Below are experts of layer 11 (counted from 0) of a mixture-of-experts language model. Rows are named router (the router's row for the expert), gate (a neuron's input weights, with its number), up (a neuron's input weights, with its number), down (a neuron's output weights, with its number) and show model dimensions 0-223. Each number is 500 + 50 x the weight over its row's rms, rounded and kept within 0 to 999. Numbers have three digits each.
After each expert's rows: a language model's description of what the expert responds to. This comes from a sample of Wikipedia text that the model never trained on.

# expert 6
router:499528503456513512578520450528519516568603522498411466535463518514445513539540448597513521540496533624437483550531491532482486526515438525453458531462476495563492542544496510497510532436506558562477556582604520422510519491449491554452564479525451485539424537483503485539473453502632512456504461491562591418537621551532384453521428526520397527597492500558436527496604565472539428437550555513480561420579465432483550543454421603473482456605466541439544525486544465432534528463556497533470580462494439528415561456489470478533430520451523519499496466546550527558449487394524445476457497481613559540510516454436453529398508448429459480410504489527587451552449407463460456478507
gate1:457435420576527485543535494540538549542564475425529510541469526416506547526499459448526381504507485528482526556645495465486520514500412600489420485466457498565495404490503489567544507422483437501492495535485504516447502525460526563471631463512563521519446501596477467451438470457536462516520438414523518447449497538518525512626527494623403442521495538529491525551530469493577518538502507450633527410509522541536479396429404484534428437506438437479321551523542552478467555502602403554444548553488493567425469522537493569464605500533556493518474511437492470518544536494528447531472451561550467506506458532406498494594518521530481497548426463513492504486559545556449494493447
up1:542589594454466549431489526478473478494464517544467445465509522566500464439451524541498515560491551518543528430462497504510467546448560467516539468447562467460535512519462525366455542494489579418465543457542422494547453491530450477590384547469487482498528536445542475516601493510504482451419588576499475560512533456546496455382464505357556537469495511493529458436430517527466442484514505571463509582562534403480538520529571439473550575485540505534634468440409421515548460504390596483551467470542514437615509459429481456555365524446449536503491447549552547491480440518421526415541527420457573509517544486540502501479524480456467566464548551554476495460362495455541518447494
down1:502502459559474542522532470463462513477517613451507444500492509515558465528470482510603495471547490475470489523447502498418483532481533494570501453547461555531511663611540510498538492582597548442440399524516532519566596523460545421574410425526534524492458479522481530428501487555437459524545543490435454461560573421395504531473475594446627503561441411515500454479534577509532510523553431504524480525490564445507529460463525556442552451522512550505501423524600444465442451581483482406475489430520551417567425425461574496491464466413457492580570575590464519439548525516493472507478483496461587469569471519523549481572479529510497571497503590633490579499576491516552505534539
What it handles: Cell contents in wiki tables, especially empty cells before a pipe, table separator rows, digits, and codes like MF, FW, N/a.

# expert 5
router:534509464450401563553434478430532473558575453481435457502492513537536505466540526425517505539465456485580533508528386497502492440574536461431489440426496461468503470517442465608402510523436487556513557550455520537482487519420527553459474487500547472558568461633462430466531480543514519496552432475456503600474471541476470489491444431489456556538536492467528427437393539495597527510505423429545544515609568462479515476607555419479409580427507458445473529410521532476489467573460438442485507456618391448515500506463469570524508486528541469454544499547533502525559419544513591446554454501624543547445459553470479511450485489441495600533438450505560458501535539535554603567533
gate1:592471413426496574505513552501519469557608475488470430512445679487513468524517419542571507536547513535510443446517571466488536435526502390433368529528515482544414463533440567444539421492476536514520625408498550467494518489501540519553450449501491454443530535499559524443570454426569513367499449474491472547500449515586505454529566458437455446412515475438501526543497472544504502521454481558508484553566408519505447493536494391500524466429479495497424501476532517499479513468517382498480412485565442532590535474550481566477477550513510533452637475525503431474511564455524476458490552569476436587520518484533522517538489477535547609452429511503397428502506424521575492474501
up1:511497611500461443528508479513496509471461579496573514549602440529486526480529562469444554474493522445460505544471457525486424551475502598473574467504582487518514562491453374493420582493520501484547353639474508524561518546562438515450526562438498524502487428392477460566424504601522472595535534539546583434564508484453506560442456486474460577609520534592448475488538500475494520500452538503513538490443501424415570485455465578512516502544549539501553521501398504468543564512464655486501513541467495509417421556386529428488536442473512452585482521469538568542484536524490490477534493497515560407477477529450516453502540521490400435456578457491564504508448512460377508498540
down1:508483474566542512453470481566502498591521392478435519502451445445557544533525422568460516443463568442506440443467433404394459363544605518546507476422480469577476518558534529462571490543452551448527544488451437567478506501509494486507451495492453479516495518464490504544535551607555502594501504440484489557548551571544514438580551499556586515414471541482600510584490549440493480453588516529522510507610505510502616500351517520489458640422501502483475472512574487552450549413501588510483449476467510536490512636506431516512494500509511542457563533528544507518482558430494592457539460506521486555481475503546526530476537395495530518420484537501515566404465513401516533582478
What it handles: Narrative links and copulas in biographies after a comma or subject, such as as, was, is, However, when, although.

# expert 15
router:477470528491423492522490532554474538511587486527484486442484578403562467503565447548527414453485489444510578575496528552480578490498479470509499540526505548484452616465483451414537490403519492474580450533519500543445397440463501488572489542554480432451480470461593641515614447563504583540426542407506382494468509396465618566465479546532510451531456486524470511449491452522513601514518639533546528492544529507483508469455489533488582505473423527473502536492482457589451551436484470545541499524599514403447503582538466483588509520459536481494482487509472441551489460456525462548491453442512430495648520430601537552457581444496564561505544454513512420469477506458468472489576
gate0:491440452469513530551482564549514538505560448451585561508488511422496548454558447353539535545496450574442564611438406443520462584516536504529502433497488611421447486462548546504561488598524475461499374443518527477436515450566553426528542515503522530460513496388512471628572496521558467459405516494466380492555546499475492498521472471559476467512444476524456599483507473513458595464522498539430441461500558491428453478463462578465530618540435453492510446498484425485470482465602490586506475461472539426478432458510436486514473402505495442498523477506492457541445542415493457484520490553554521423572400544485530422549479478578481448543518510513405408491478510523451476457435
up0:490564495407557466553496473474529477563426518456555622502450514524535573389458493547457514429491451514472470427469507508593552469506489474556527495484520432561602510485435527461550493560553502500632521488542541482592539495509466552593527582502499483463498548519479500494583515523493626485577564542487428539496526564441561499456460442487537599503500452573416467465566551518457444606467499569515474562544423558477466483472581519477511423429487442515494500490533451504526491546501528501500558588525528438549444541581500419433506389416448531469476551543484548464610514430593398474540530520429445433451556539454471480566474536560544501500443520532460564545564381502534573512545
down0:510499522526505497448454611410479473588503533498451548481580479451423462555510515520530596465539524399410519585435529520617493526410473509566475406479403521511516538469399528494517543518496518549492453542566513531490535485452413480519473531435494442314504480457489428457508569554464555436450396500580499487478459429541493459478519480488536531496501511593472471545512607473497505425508528501562503470499552408566471523499436588507518509475515446499516576524536392484532516497511477426492539483607455597518461472553415486446404425445464476534500545567455540580495461394485478516436481505450540491567548437446604498509497496513490536535589570503508525514558467470386504456440
What it handles: List dashes before infobox fields like Country or Coordinates, coordinate digits, direction words (north, southeast), sq, and the in place descriptions.

# expert 31
router:511524537476484525507409422550543589584497556524476593515519561546456468492596376494563574540513554448428475548408512509449518439612494497585544578440479531475526467481469457501498513577519502549481439509511539484480479536474424551508503507460536563581503499498414440504439504596546488499567526532505617506521429586498546451457518487551467441567488567427414551442519527541447517546496542468493516557452560450566500503591532460540413583513538568483539396493449557520455500530488486507391434598531537582465428492438523446456513502490600420495431498509504555493487494539421565466412443475451465481499477442438475540413441451573449511509510391523419468483537461481405555541533
gate1:536501501501467478436551453478511414598588568483599525442486559502554576491532399561530483430468493528537590474515517448471551535464541525455562495463560503607479469488398530465414531508470511454478483496446480492547438485446539422488530553480452496537549520512493455421527506545510500480488499505508420461524464576523541467590527531531474476568581711593519475504594546542523505464427509483541425470401527514477455574472493511437497504522512519495611457514444467543449538508458574590530551579535493505436466552625560572497494457484500400529459589479441479468536518432434412471467410483471441430495527387474460479488542509471422461509520507544458413445444453509562517421516
up1:501577512474497450465547510486450441593571569469564516426459573538515537497541454539475511479463481450557552493509475476448554508457555459488526473400527518531430509445408594528458542533476554533506475474425418438546518519496564410480582603481442461583543485572482440466457475518555454495498433477540404448545525534467563479500527544590399418534537635526515491578542462540523451484413503536468376449412482486531465600494509461527537497619538538451551443546505470450419532512464513509472561508520461528442487511614500572507536546536551465479549579471456484505499519416486410462496449486529408406498506469482492535462501536474385500469520533507536383397419434580489533510445
down1:561467454486453450539503545529532516545557416493492557486552512561512496553460530518474461503510544447614528519449497467517496429509458477456473459482518530482489569627517626512584531440465496540416465450490488436496534545480574564532409416462505509451520518483537458506599439593514446465488533557456443577576590514471446483498485482563499467456553549524386476349509497526504460608491502539549520515451480465462520437577374505543555492519469498520460495511489500504516463563409418567594514464495566442529496498466551453413596586521413560496446401557481542433505530476424434539521516591522403522544497509521496487512521449527565574434528571433552534497532441429530585589465
What it handles: Infobox field labels like Born, Died, Genus, Species, "See also", and digits inside latitude/longitude coordinates, plus some plot-summary words.

# expert 0
router:507495472537568473463507540501556523546467535559484484427500482500536503532444581499496548517572499527510449475422445396482499494473421494492537442509474452521449472500514470527489469473458471432443629566489516535503587449432450483535526516503515575439456515546431450456466447475456497585457530452444568523410523525604542454502453409482496420450461499521654530438527475483471424460445445543459466535498432415550501550534469537512496450417506400472452403513529486415459505501534524463485442547543545487507577496359555489414480488418480454412518428550435609467460559510383552543450490469483565565444488509401606464470611563515530471513506518466553532542462585486549432562560
gate1:508520459384503527481473509481502556549462437457478532492555510468505500515435553521495522514632472503533488422508474479501510466539528480507554559433477578452487566494497482457539533460487432500554449411520524507386460600462508471445579396533470591518562521430470440436521424462549540487517461469590447502422390549559482449409444498472392482402431444455538501469445500483515487586498472448479460484436533569535515466451511519484526566504594515424463457455605505488542582460538417483582552558477450489452473493520497443475385466486547535420557439569513524502585474563524470552442457462504463527555520504483479472542578473462637557566426495566511499384416494558449480589535
up1:491423489415523502422494454510531489503488514504508541473518472486431497619463489495465461411675500496479482425526450528521552518539538484526510558432444543483483561511446495452451492430505427531527505408461539478383510496476464456492599464530487588497532540468523435480561535419568532515564428445491424429375461556538515400431501536373429535457500475503531463473489463422536558577494518430483511484439540591513513489479496445463494506502499514428429495532565538508598618492479461521523516506570463468390517513524485505499471496544543522450595591566500476554600477591545446534508463442512444557471499507514526536536559520460628446613457514572580523472424503441478493545576
down1:454498454563331549484519541504543514547525389519544491502519414576551540500467491562546470574542528517496461511505582581529447467512596499477512519547461524493523418508438563500516505517590509435573437535495573520452437523543458472528511590501477602571511567548467463509478483497452443539588440514453499513572512474535590556455560478416456448421564423512496523481486526586540505485510538474558619453578445484559536558497508505415441537457580512507540386529447507528428510458487513472539517537502356486523502601523537443510558493526486497458469427558445495477521541469486501441510542509534502570478431581462565605542430653465511545637538487511477491522528464517523429464474
What it handles: Nouns for people, groups and social topics in biographies and demographics, such as footballer, children, politician, age, households, health.

# expert 20
router:469540541520478451497517468388595547562495561481491502442513539466507481519449528591462467587542574516468621517608443477485525511547533531523446444453505524509574389525472468502541524480385545475500522528440437411513526502509477401539605484397481522506450544441445497472503482492447541426546496575488471502462517461586468446477612447375501546429592557522481451477500508407502491576476460507512491472584506581565442490573471567507460417555529472590448485480528471533525480533537506458461536516499511623510457525489461500489478464427484494493529510519626533557579504485536518437461417423403456425490430524482551488386572425530525543557499466461460465409530430510427435517495
gate1:569517514523472514484391552478495427575536573541492432450477530424415554517431475413424493494502555473442488561578438537511492516521425435493464490547508419606498453530584531447472519518457535442515506590530553481551512443423458408517452434456491537497494480550508544482484515447496496400527483553537503534536399475608507452495527455500503507436556524430518479503528511460448506527459463429571540483581568523481478482569562583487501451489593378536512610524480467526522510550536422468513523519411491541579461575565480422481459514618415445489467511527547527465556522594434469489511399498417519469496507436535512543536607438477557601437410467555425506436525559430515468543559
up1:500489490497411500507380548495568467551528554527450451478483499400434508436475453409405546480496521473442494576504465548552486473520403384494485486531459461545549506582580522431507527531512469457520536608566530485481482464467437381440513487445491615479504495572496586428463499409531513406525433575527467543601421468597537484482546503501449533447498530527469463485496497462486473480446488507520555467574548533479453550600538603442517540497643386536518574500482473548543540546535421456514482537374481473534489588553498473492483479605418474505540505489559505503581474576459504509497413461397514505502483465537506488509573498470533531412438474532444484462496593451497475542566
down1:468462482507554522539417490533373503517419503398504497485416487502516479469502564469390440495513512541552443569505449538495553586427431496423535545523503522555473550504592529452509497518549484437545472518451490530477476489540554497586519454453497464501446566541410463540487491509533484568501524471490576467566475507528503504479533602529387484530549456608475599540490503600609475408522534460502518459490496451496516534495508546645573511374390585408431471504512501457513533502519567457573440380479572502539457485532451489593478616484461635494477479429488538442526536494566450544544489495464567491456569489559487515505444530509507493515488500491464491536496505549551497461664
What it handles: The preposition in and other function words in career text, plus award-title words like Award, Best, Outstanding, Medal.

# expert 19
router:543443441573470476455488538561552520560473585375520551537541509471514470415517490556500489526463461527545483509464468490458485557496575480441470414484490582480556451469447506556523433405514468446497404533511480521522541468532475441472511492514535485476445589510459475458424532397491587447577491585585507519556533513495550393392417460452529423525461513522454474572430493516567524438426500474428475526419508414574533460534563530473551482499380529490487574481504443598415443455476367505562445565419461526441450450545413442493434531582494492568538528504481572566484511572547507483505481413498488409501543490501537546475475595528485402504581476520447563531486526470473566540437
gate11:490480493536480542558450529470401443461533448480458536510460574549555478440406405507460572505448484467460527440541502456418467445453522565401536580597475500546570463459502522522455487500465434447527368472489400487558506438423523484455460475575453515455494549465524493517436468521585546522602490539428511533369574477494479504509504517520563444450520499510404513529521428525469454466461500507507457524441426536560552438488503493545539434485572457411465516445415450573528562568566524521474494452475530437456492481501534483470490515478551503481605617505475476563570551405439488458558473562452517595524480516488521441573606460458666555541502491551433428522568480527575531490488
up11:484584549462461518435504444526615557492412584522492453476567519556547490566576511471515502510546525527552493553437486500498516509517437426569560481483513464456409605498561438497539546457579546527537620596494568561435487579502482557507481460492538441547504482503484533499552492560450461448392515510538524500538554455399574521577509508496477585526442505499564589466492554471527564527572508516470557487506580532447483620503435529480515529536495533565545472533507532405543396459453504499573503540509455538527594560508462536547528463513383524550423429453487471423454538480505588601495533465563469432488528425494516580500392514542369487457545527441541589489396515520463531514485
down11:432542492621519442455480490553551487638523434539523485506491518546460522539568518537495462487532438573437478451533498463494467463472484489474501552471512542587437428425426531468473500454620480508520524481467539516561495604474420492534455430487494550556534530524478493559523484554449548537470564519555510535476458519399594519534529447496419495521457561533585598485441452547479452631542464533503476490564445526495473578573532542523622478583440440492537493505553506528498512556460430461568419414490434552466463646475474552499517540475578496380458558531501435447379443480503499534471481464601535492428476566535514518547431541458453499427570494506548432529423569514434544521501
What it handles: Pipe separators between numeric cells in sports statistics and election tables, plus month names and coordinate markers like °N.

# expert 18
router:530522517469485576451542644475477504543438554579462514583539466527461536515495576369522486513392525423553470477527431422531459474520501495519428524483478485420446533553538524410445445424417540452530470517400479493583479568499596438591462543602505479540513427482498459542494500539464438475512454456498552443460511585500473491571436495520523492454444556448485499480493514519469475590458548465502465524527496496452547488571534502531527456563548487411570480537456448513559552485569501485405489509493485536552491592603505471459477573433438487496556437531495461510373471460395457512544436504489578476463543487463404575562592493417586406490514508546592526420541461454443450522538
gate31:479532578534520559556493526489472511616450432564516508505450527446535575618556552437558491562533533564479500549408446447528511507469489515486558479496513403514501431510471519472501487529512506488597586481477451453412413548458417416474436524478485445531469386458639551480583491489546530436492440540504499436546564528519501463528559566557541494565434467576540493512447505492456511523512522534513530456518536463478497483479436513558525510461444417523525599521496569562506494461534519529528385596509512533536510540493547461562568600455430433446491513499440484511522484500472418566538460530512463516500485433531430587540488454451414542522400498410510572552371414564490369412472
up31:508437429414450465382529384487509506428517535443512489575542529537422383385423506579460482452371514450468533459557533538432539491524511455529465499509481569519546551527503488556467516445558532503376441566489548505515534503495597592509560470507520545445550624496416447521443482515477502580544529498511536586456421528509470463536402465463434485448548524417441450506581454462490432495516529511557468541550499514535480599520579451394450469548543600434460447509503498447540498554465504523464634449470480459475456440449453546476440437510542435519476515467503540480475520567488600429494497471496510465483525529478508427439507478459501461484568499547502466487564567424470582576557
down31:493454460513443490487533491584532539564516519482516458518511467514518514460471546467529581516505493490507516524525533499515439547520551506484502435474609457539505558515536496484570556492514533449494505496501507493616613472524551491523530522398549516524518525526367647473419481573602400596369504536440481499554575484494596461524500538485482446490443516491494464467535524474542485438484507482386596520465502462422578589506521402562512433467406414533480432519410477524584472517500450533592505370489422417456473506365499454498546466506598502522618502428499534485472475561535479486481581480517535573447557489468482489474491494465555478468523431545518599414496464465500523449413
What it handles: Single digits inside years, dates and measurements, especially leading 1 and 2, plus word-initial letter fragments like E, e, www, re.

# expert 13
router:495566474455536506554599520473464528430498561549509437496420494545490445565456542597534434451446467539549487522524590476490569562442575511498542452474457562589451538442406469473615532488548582536460488471519530544570427488594542512508522546532516497555502406514382590482536465524595461502542607428525446474537510526523416566464444526466587510432477583460555467526429462402508450551552471475513451456467512469598496464504512577511497470559493520529577534449498425552596556520543560456432395535481450553532481487472545539531485593465546524570433439471544519445541523430516506512493603543378509497514446434488443449472523543515495429566434473457523454479455462437492494432536
gate1:458427530506435436518495558475386448506571523619467505506480496505517479616486466457522473459495475458671516457414405508464431520483502556435494463493539544508423512529431543485447451482474402505364536591475517475573608540476503444592514494573508504536458466494516528472553497558508578463537470498485505478456555516443460535517457505512536477469626445489486458520462567563453517480484485500453534504414568564519519568458588519514572417519456520402501436507585470614538491535564466443365478484476495505498577542543449473618569456507438485497513511548426483461492465463538581427523526535509514598415528439469493519551491453460591487530526530432497524563573541470513456496449
up1:537456442424455498583537537511471569471457444502445486505593499495528555552426405441427463511508528531505521548487529570528461489514402501519454558456480510562464457557621513420531562410518510477491522466476587517460481467509505603512523524507416457494453462572498484538478478491504493419495502590562524467436458477495468586542503515510381560509390430515482633426562582477556512563446604515481495524421491488504412520502512511529554519553568551496610456493460529508559543524507485436562566551557488568483456430580480549444475465457487529471410637458464470514466498505358488558594522526454537567497468516539472601497516511438384532474456447472486546498455510498595506441473
down1:591562425505474515488538533477479482490529415605537559500549542530450436459442436575450525518486489584510481482481435554462548532507559510599503544484501537622490608470431544465467518506468492520483457560501632423437472405443484518490474427434487571446513408501428572484476508412487497487453539416523505588539523493605451536453522460493560478529461495501457532479494587509526506474475501469446497588532503384445421478523504404428477523538400527554516550467547385483543574577499489510504490495471500616474488481484565463522506495381488414531571512445446516545420501638519540426523483516499477499573419452541474573492551582504615507493490538548483461452533507513525417485528
What it handles: The bare space before a year or number after a month or preposition, plus currency signs, en dashes in year ranges, and === headings.

# expert 29
router:457450546451471532487555555480381483468574590530479445501479437482448613492460567477519437510530469556497480567497453589604457443496490509511572442615474530446495552436556509562526384476554474461558486547525497539552425535550452466479438502551434429569476433528508491536491502577592532553418449499541429485536526454478460471430497510444462439423541451444538537450606417510517502492512517463446488400449503496498474533470469554540573538462575459415473515510445603482429633546413484515433566467514522432495536511584508449536583503574505567560503539496509421454443468450409458539517521461569589555469447480485502530492547494462531463492541475525506553491405440566477449440578
gate0:553580497540506483489513522597478498525591372584468475559498517404491479462466536452509478469473392521514433516559501572526501454421536540469519469473529566442544523505515543545511529445485439454509428477554489520546497446531493435420550386508595546540372581486427510438435510470539476470439508546506468551525467383506632430495466567475579496446592483451566549482413516433515491523487532599480547509432505520504556543587490436536539476499559468456462466446561527539477530465459492449499477497555515386460544517440554567591536529514457460496447572480528541406492468450484399605511489506465614469551490487481514522493582480461546570434493546435602468506467523507416528490422
up0:495434532508459471439592486513531494491414501404483504446569490558557528529480462526484444559557567452455556554495509484461441526542469552439581501575545546593573482521535496448499534527535475540475565525511444407475557493441497538602437656526549513538582550396580540612533532519465568549463472481511537480486454584553501493490531517493422563499415492460489495605582540541540549523467492425488583451506436523487453464458459532541416544460569420547619473513404546532566509447470497560505597481519527582585456443545438463490488477483555414495516530461537539506494526518520601336507461562573456478498526512529505406578449512476458474523504475499430461559517470513539513461464
down0:505395387604467468485460520550454578432497494538507546492444444588553512483425605446506505515525554545614530478487528446484504573597478613428625506494503554511584482477486502484429457527502530494519549523569437552531540513458524490531437479482435497483496529494482504539426470538540522435471520513513403580607474500545466523449438547525489451526589551448414482470517561553474497501474449456449542449486578530454520423532496571446469535467598522500439547519454467449499573466468515518513484550580484524566448578460476493487585457500496505434547570527534553535537377504569451467552583474486555455515528526591460485533426576418502546440632566455464511536559479551445484430594
What it handles: Opening parentheses after names or titles before born dates or glosses, plus quotes, dashes and paragraph breaks.

# expert 1
router:587443467399430545437433445511491461540456380522585480464517571396461419459507513535528559540488539524520497527600450551435557474532479515481491541526515449482510565417575498514463496501608471528568495492469454519520437505435513494561529493577523561531497485541544582507610386410500579461523552484481511545465507513400587532533545493525498530527511445512392477521481486499459482590563515524538411544539564569465468511468593445474535498464584539559552511454505575478433430449568631427518495500549543563543464440453485553478514570463485530494464512563584526525497507434557452483526540466512553617560510488504451532507471474383427549461590490498496571396444442520503566466473
gate1:525502392539483472496473516537513499511458485517550526512466520449538488471425429537530518589604535581504506505495387481511524486473473548407575495468538390543561563503560460617595506534617545444422483445607621462572513501370516547483508517468539513437490478513520488541503494451502574463504517514502528535416485566489491496542419582500479465506420430446552431510526481523492493481552422538486519585574438449634473544477539477515465523449482455557597501432493518430542585435517445514541459532487430523535538430524490468560438526618420515597480485474473430468400458472458526625610489498495537440485421469525559510496445475517535548516498515464565509440428477448510508515509
up1:434570475494594448374469502448461502436573486490535480515523479551466538525491613457390483397422454379497508665511536582555427513553563535560465529513566599471450490521430553405417441368450474554553580491433371525448494460560468441478575552468485520489465535565476492494509530521496380478469470507443501511501459476419496462433535479450500512484574555531471597559497533525480553505526597464457525469512444542470533455515493544517541440535532543531423509551449600581499430465556501525420476475530568475457480563611567495475514432521551509427504576523539472518477542460510449496431479426540488547481524535513502491481565547489525560453484532526465513551541519533476518491480
down1:618601491469505490527487400519429512564460503590531573446439462421467463410617501548601624464500575568459446472459479569428603437497495544551528596467478491417467510517484455484561514503522528486443553491569450524440462521553483490473552530576510527488503492533495479450522522547649523511484597432485555423485547497489454522512524584561524607540496515490532511540440423473490544461522569453598561554482478455559525523460541501498478552472513625464523451512483469531526502568537450546513536555511533502551440477501507576541449473536481611522417471478461482518492492494522527569524536431557447536500500423459421466535546600494456509455483541405467423463388522567479459404481
What it handles: Prepositions, commas and colons right before a proper name, plus common first names such as William, John, Chris (by, near, club, de).

# expert 2
router:511483514471487570557460443467465451498394505524497522513456514548474595425544534476466506529495541484503432523497439460468534492450494415424554600511436504493434508526559531565543491430438472472534528586496451460557576524507575596508471447415450410454495508545533455598455489425484437447573461513506502504523611526558382418441519434480533499441542573437435507529515530418508475505486473538458503504605507453442485554520435470451459469560351426593455484568553548528482571588486598510450545445482531575577443548569561418517549524523591540485537440510494518485461559559444470487529542440486550453592428472465474541614443526512426499514533503500428534503496449450572472518534
gate0:476481504603506525483413510489463419575429543427483467537534514449542396501420633496451552528519486481488531522433531432512477464446557482585601547525518427611525457607595479470589491491415507472414407523537442427524537562457519522480478456438438469527462479486450574472516466491470480458486548556461473488539547413466430436547489496493453500468578512476565449408491508571486552599589462474584431521453457537548466518520537545492476531515567491434425402501461553507504572498453512546549516576541461544506463395476559526485473492555603459479509432462463513486553470536431405491481613440515553480480455430491491548552557547493499522537537515547479533512578510548620478419541
up0:558474544456438478528509427534458482549553491466529468470417542515478530517439478460587545500489468511455527504486629438552532503479579433516462526555537513524564568538473449471486471535481476482415382480493544459543476492566456471565549497493577486505523489425593513479470541442517591501473540492429555514538606560404414452597460437607558440501506451587522417439504515624514574531540511442566472569480450526526516486493516515482552574510455526466534466517491611473602499470489605534556484487491552514498458523507445537559375422545429622548456505544504508570484432581450476397500477427459477443469488479426466434530443571499492543479484511585548426592577484480467477459520
down0:509512535421489589466558498574501480478617532405436584416548550595477531491470471559606518474517569516440522560538536481460520504554529469522472494434445582455436505527497555553565452466424523496439466435509501495421528529542464517546454439499562537460471476521503490549523455433431474442689439486477525595462455518472541474445495535485478441550498492425534415614518484435593481471512450480473490509546617436536526445597503525531487464561571462461428524535365609492542436398486461448599535474506551412464491472525607455452552492421521521456469443554476545562486541530497494532573561401513553470472552516495435532507533483501491473448508500480435453489490457524503457501496
What it handles: Digits inside dates, records and table values, plus short function words before names or numbers, such as la, de, an, first.

# expert 9
router:513454458574503414606593455506582442535409457473453527463500467471444405554552450487491515493527512563579509586516481440447548501562429402490474474437555495531437510595414432484490471383491564491547514527477497551406483477433499404541488452526507531503430481464490466485514449491468377552488542487560571486551479477516468508545467589500485473479538550545543463434607536494479555492515513604564569555411436476411458505507440532554509490529579468512582496594563452493466442488572542422508504553485478421514506485500519546540522493470463461476472537446452575467445550525529420481498442560546466475584549544549485511460467492446390435458547524610438490601463556461458450558592
gate0:583501471482517555532502442535510450467481429462496551474523492431559518499476445533520444660531495494540492501554432470541446545539487571417461568428551525516522527456544550496492491476440526430463580543486481587523462479493487418581534452543461465414569517485440487528527531441537405590433482529482465478427464633449487527455507490582469495495453549567538510496520503516431557443424421576490513504524480506375599448470527529484572491513499486467493482421538401466576505510492500571522462570463498439589603599474489461501545499484514492499436452468434535501577515463370534576492556552519575535478525520535508552487555565416474506449588514495397426526382433442573458442539
up0:492554495583501579473527546526582566508588461457528436563476569534519538542521587476493505537488583375449509487486454492539477506531489429477416537527490464487464519504482513457477380466449448512457484502535518552455511533491472375436537481443502531548455587617484455509493437510540476550483491549429509617496452516528482574500536647557568514517501533499424495511532396570517557446468557510578505546671459406518464444485494513475515503542487550539467550498549494499518446497547473527504450517397573553556525578448562470562569477472493462486508545467491589458492529497617495406621538514477428466474473464519567468477457502494517475488437553567494583466473576473552388408473
down0:489478564502558504590411524545435543553442477521483416355408513526546524501583472479407491517531521448456485505485549445503546449542474508541526503515559599476548544419512500467489595473542549434534511470507470507445531420567469546564441464452535430533538558474402472555490437589485519559504500487412499501550545422441478552500514565517553528544417463469531534444532505574453397482541457471550550525449552463541431579499484579508524554403545449461498454559508471475434435527568484495552534599462525533617396472515433505501513398536492441424482482522571494621410571482480523481472467503512482483509442536502442586425553510360457498499515423528496524420548495570452492471500
What it handles: Heading words for infobox sections, table headers and section titles, such as Career, Personal information, Climbing, Candidate, Votes, Population.

# expert 4
router:511602486616449529561430532485460603418453588543461587552428497485489500505507525500552467595588543506549446588434482494539518526494527549400445588505484473437427484430486449461487520451532484483452559494440497489474517486473464449535515527444453566472557508484455484493475560473455413491492569499459512519398426507518534473437459578557582498511501446519563567450471527432487520424567477490495420405475435466477482490546484512496514425476476462419560568434584501468552502475531377506458498507378443468463463424462518538431441419541552536461561530529519384491451451508539448557466549507504435551513469430391580471431496474518475532546412500441523435454581548515584589479480
gate2:471508403553521386531404559441443572443512488553569474599444460447414514498521495524456493545464447525488489527386548535454541474462435429460512532523528515533554449519506543465526400496598563410449456422489543490539558587507455638431488405477500422427528488507456444558525504460489447461479512516537541547455442503527480558511486546491491458477467480479593537433511647440505543427534577419499499521495498471431456441553547502538518533544481497486529524421508453499540439427561561552529430541467471429540473449501476498436547431526585464492504517504486398359451489581521439532492507492522466447523420398504496504527434476464528508463506481447537575518474581496619509420550
up2:638490563428518475542520509537601381480428548550383512500571524520540565499459500449455400510486543488504532550574490495525542494469464524466520548590460540537525530384476504580457602454481529550517441536556539484524459446597525466486516440533482499603430485547401461481481512492478487548486568456441424440481561490404406444617441535525499466574430501490496578459636439433520489516481519443566437474483533509420575478530467483592515480463529550471523525485498451508484528499550505482547466550432525553487347490478483502595444516448413565648536454496441482526496441479517483549483453551498496514528487477568460464502564463529493499526487557518536520446440478484459597470542
down2:456565462537512451457536492544468385478503526382487546464498569427514522495562514541536438518426532488478481500497517545527442631543555525462477513528453518413634550507502517471522573510511516572421437455490508505595464518632505460474561578545514594677462467510426484536525484384561498408550523502531490477485398540530505462469446481480534464534506474528605579455554377484569447530485561506485511421539406560491536485479551409481549402485499498504480557581415565531486533547524517497382484519467513490522496482519533452450521537624463538527530481458544516445523443544530486522515484567545490530533471556395508510574473499538555502573476529472476527489409453430479438512510
What it handles: Opening quote marks after "said:" and nouns for reports or works like story, evidence, album, book, out.

# expert 3
router:485527562491494470590408508525476460615415508475518483579524525459556497417562599435537351548541540513517510466475488491527522525509446488504432509359560545554370557526479428517506522461495498374519517564525564483503549444477469587479505433549531497483575601487483481452508493519441475443523466483554463616422538526532489513508541492462491525485481436505591521533482570596531462454520428438559471483514573575565579527476453406491466541460515419567558535494537495471517432600509570444489521531472549485434474518452493644418611523513512477496592519500473527463480508490504511542449536518434521571523517524446471424519592479441519540533548546437515509439487451525584579449514
gate1:441519564489505422526474495576459487555617509578561492590481501457415409482462450488545507493524518495488448454454478527570533540593398449434471504428491595516501553538513402581554442360469495493525436406461537442558481444378570497558415509577508573487481541500534564446451435488465501476597473406402535489499530515545501486395499484472503501510450366496588509543461541474484486474430377487484579522504499460563492505525423530468390437462398485562537597548546504524463455581549379481474488442511551462540489575475445591495473553485432498487545526492513516490454485478536489502526494456541575433490536447494525488476552476457483489499575459467503562542531513457537503496489
up1:490452476585463483430495526475502558496442434538424493410506503468581589530506489474431452532500459507596506557528489473501502464453552531552532472542526431491503518489369505503334617565495499506414513460477332588461521543487498485444538500442399505507519415459435504582490536533476498503500517538579490475473519454508601496523553482537475449484520549509477490527540548470518564537544593510465434467571481492480502534512477496584488540546641525440501440436465468555518574385437615534513503564451419525476579453517544432448469521458645524566526490448513448578537514475501406485542526548523449494460459537429468555515484517479600569544470473436455478530528504480510487561578
down1:552472463433564519464545444545451485538583538481441595546441381558486538555470495486547452529485525536565539542441439420540559500381589503490442492520550438495593472487450435432530404498494544509484527567571456537413438490445580433470531494535455431560571427508386445521549527527596559540540589540523464467494454459540393509528432525502458521560514529533552455411495448515632482521538489473487499429538461459509464443551467567485487510550469431442463491518451491465462425480515475521547442465472468490491451547481466507464433384557595421551476502473414520408504499530551589522474517533454419518478507467594568510530421487488503512405472481546562463597455457503548443495468
What it handles: Prepositions, conjunctions and transitive verbs that introduce a following noun phrase, such as to, of, with, than, provide, reaching, bring.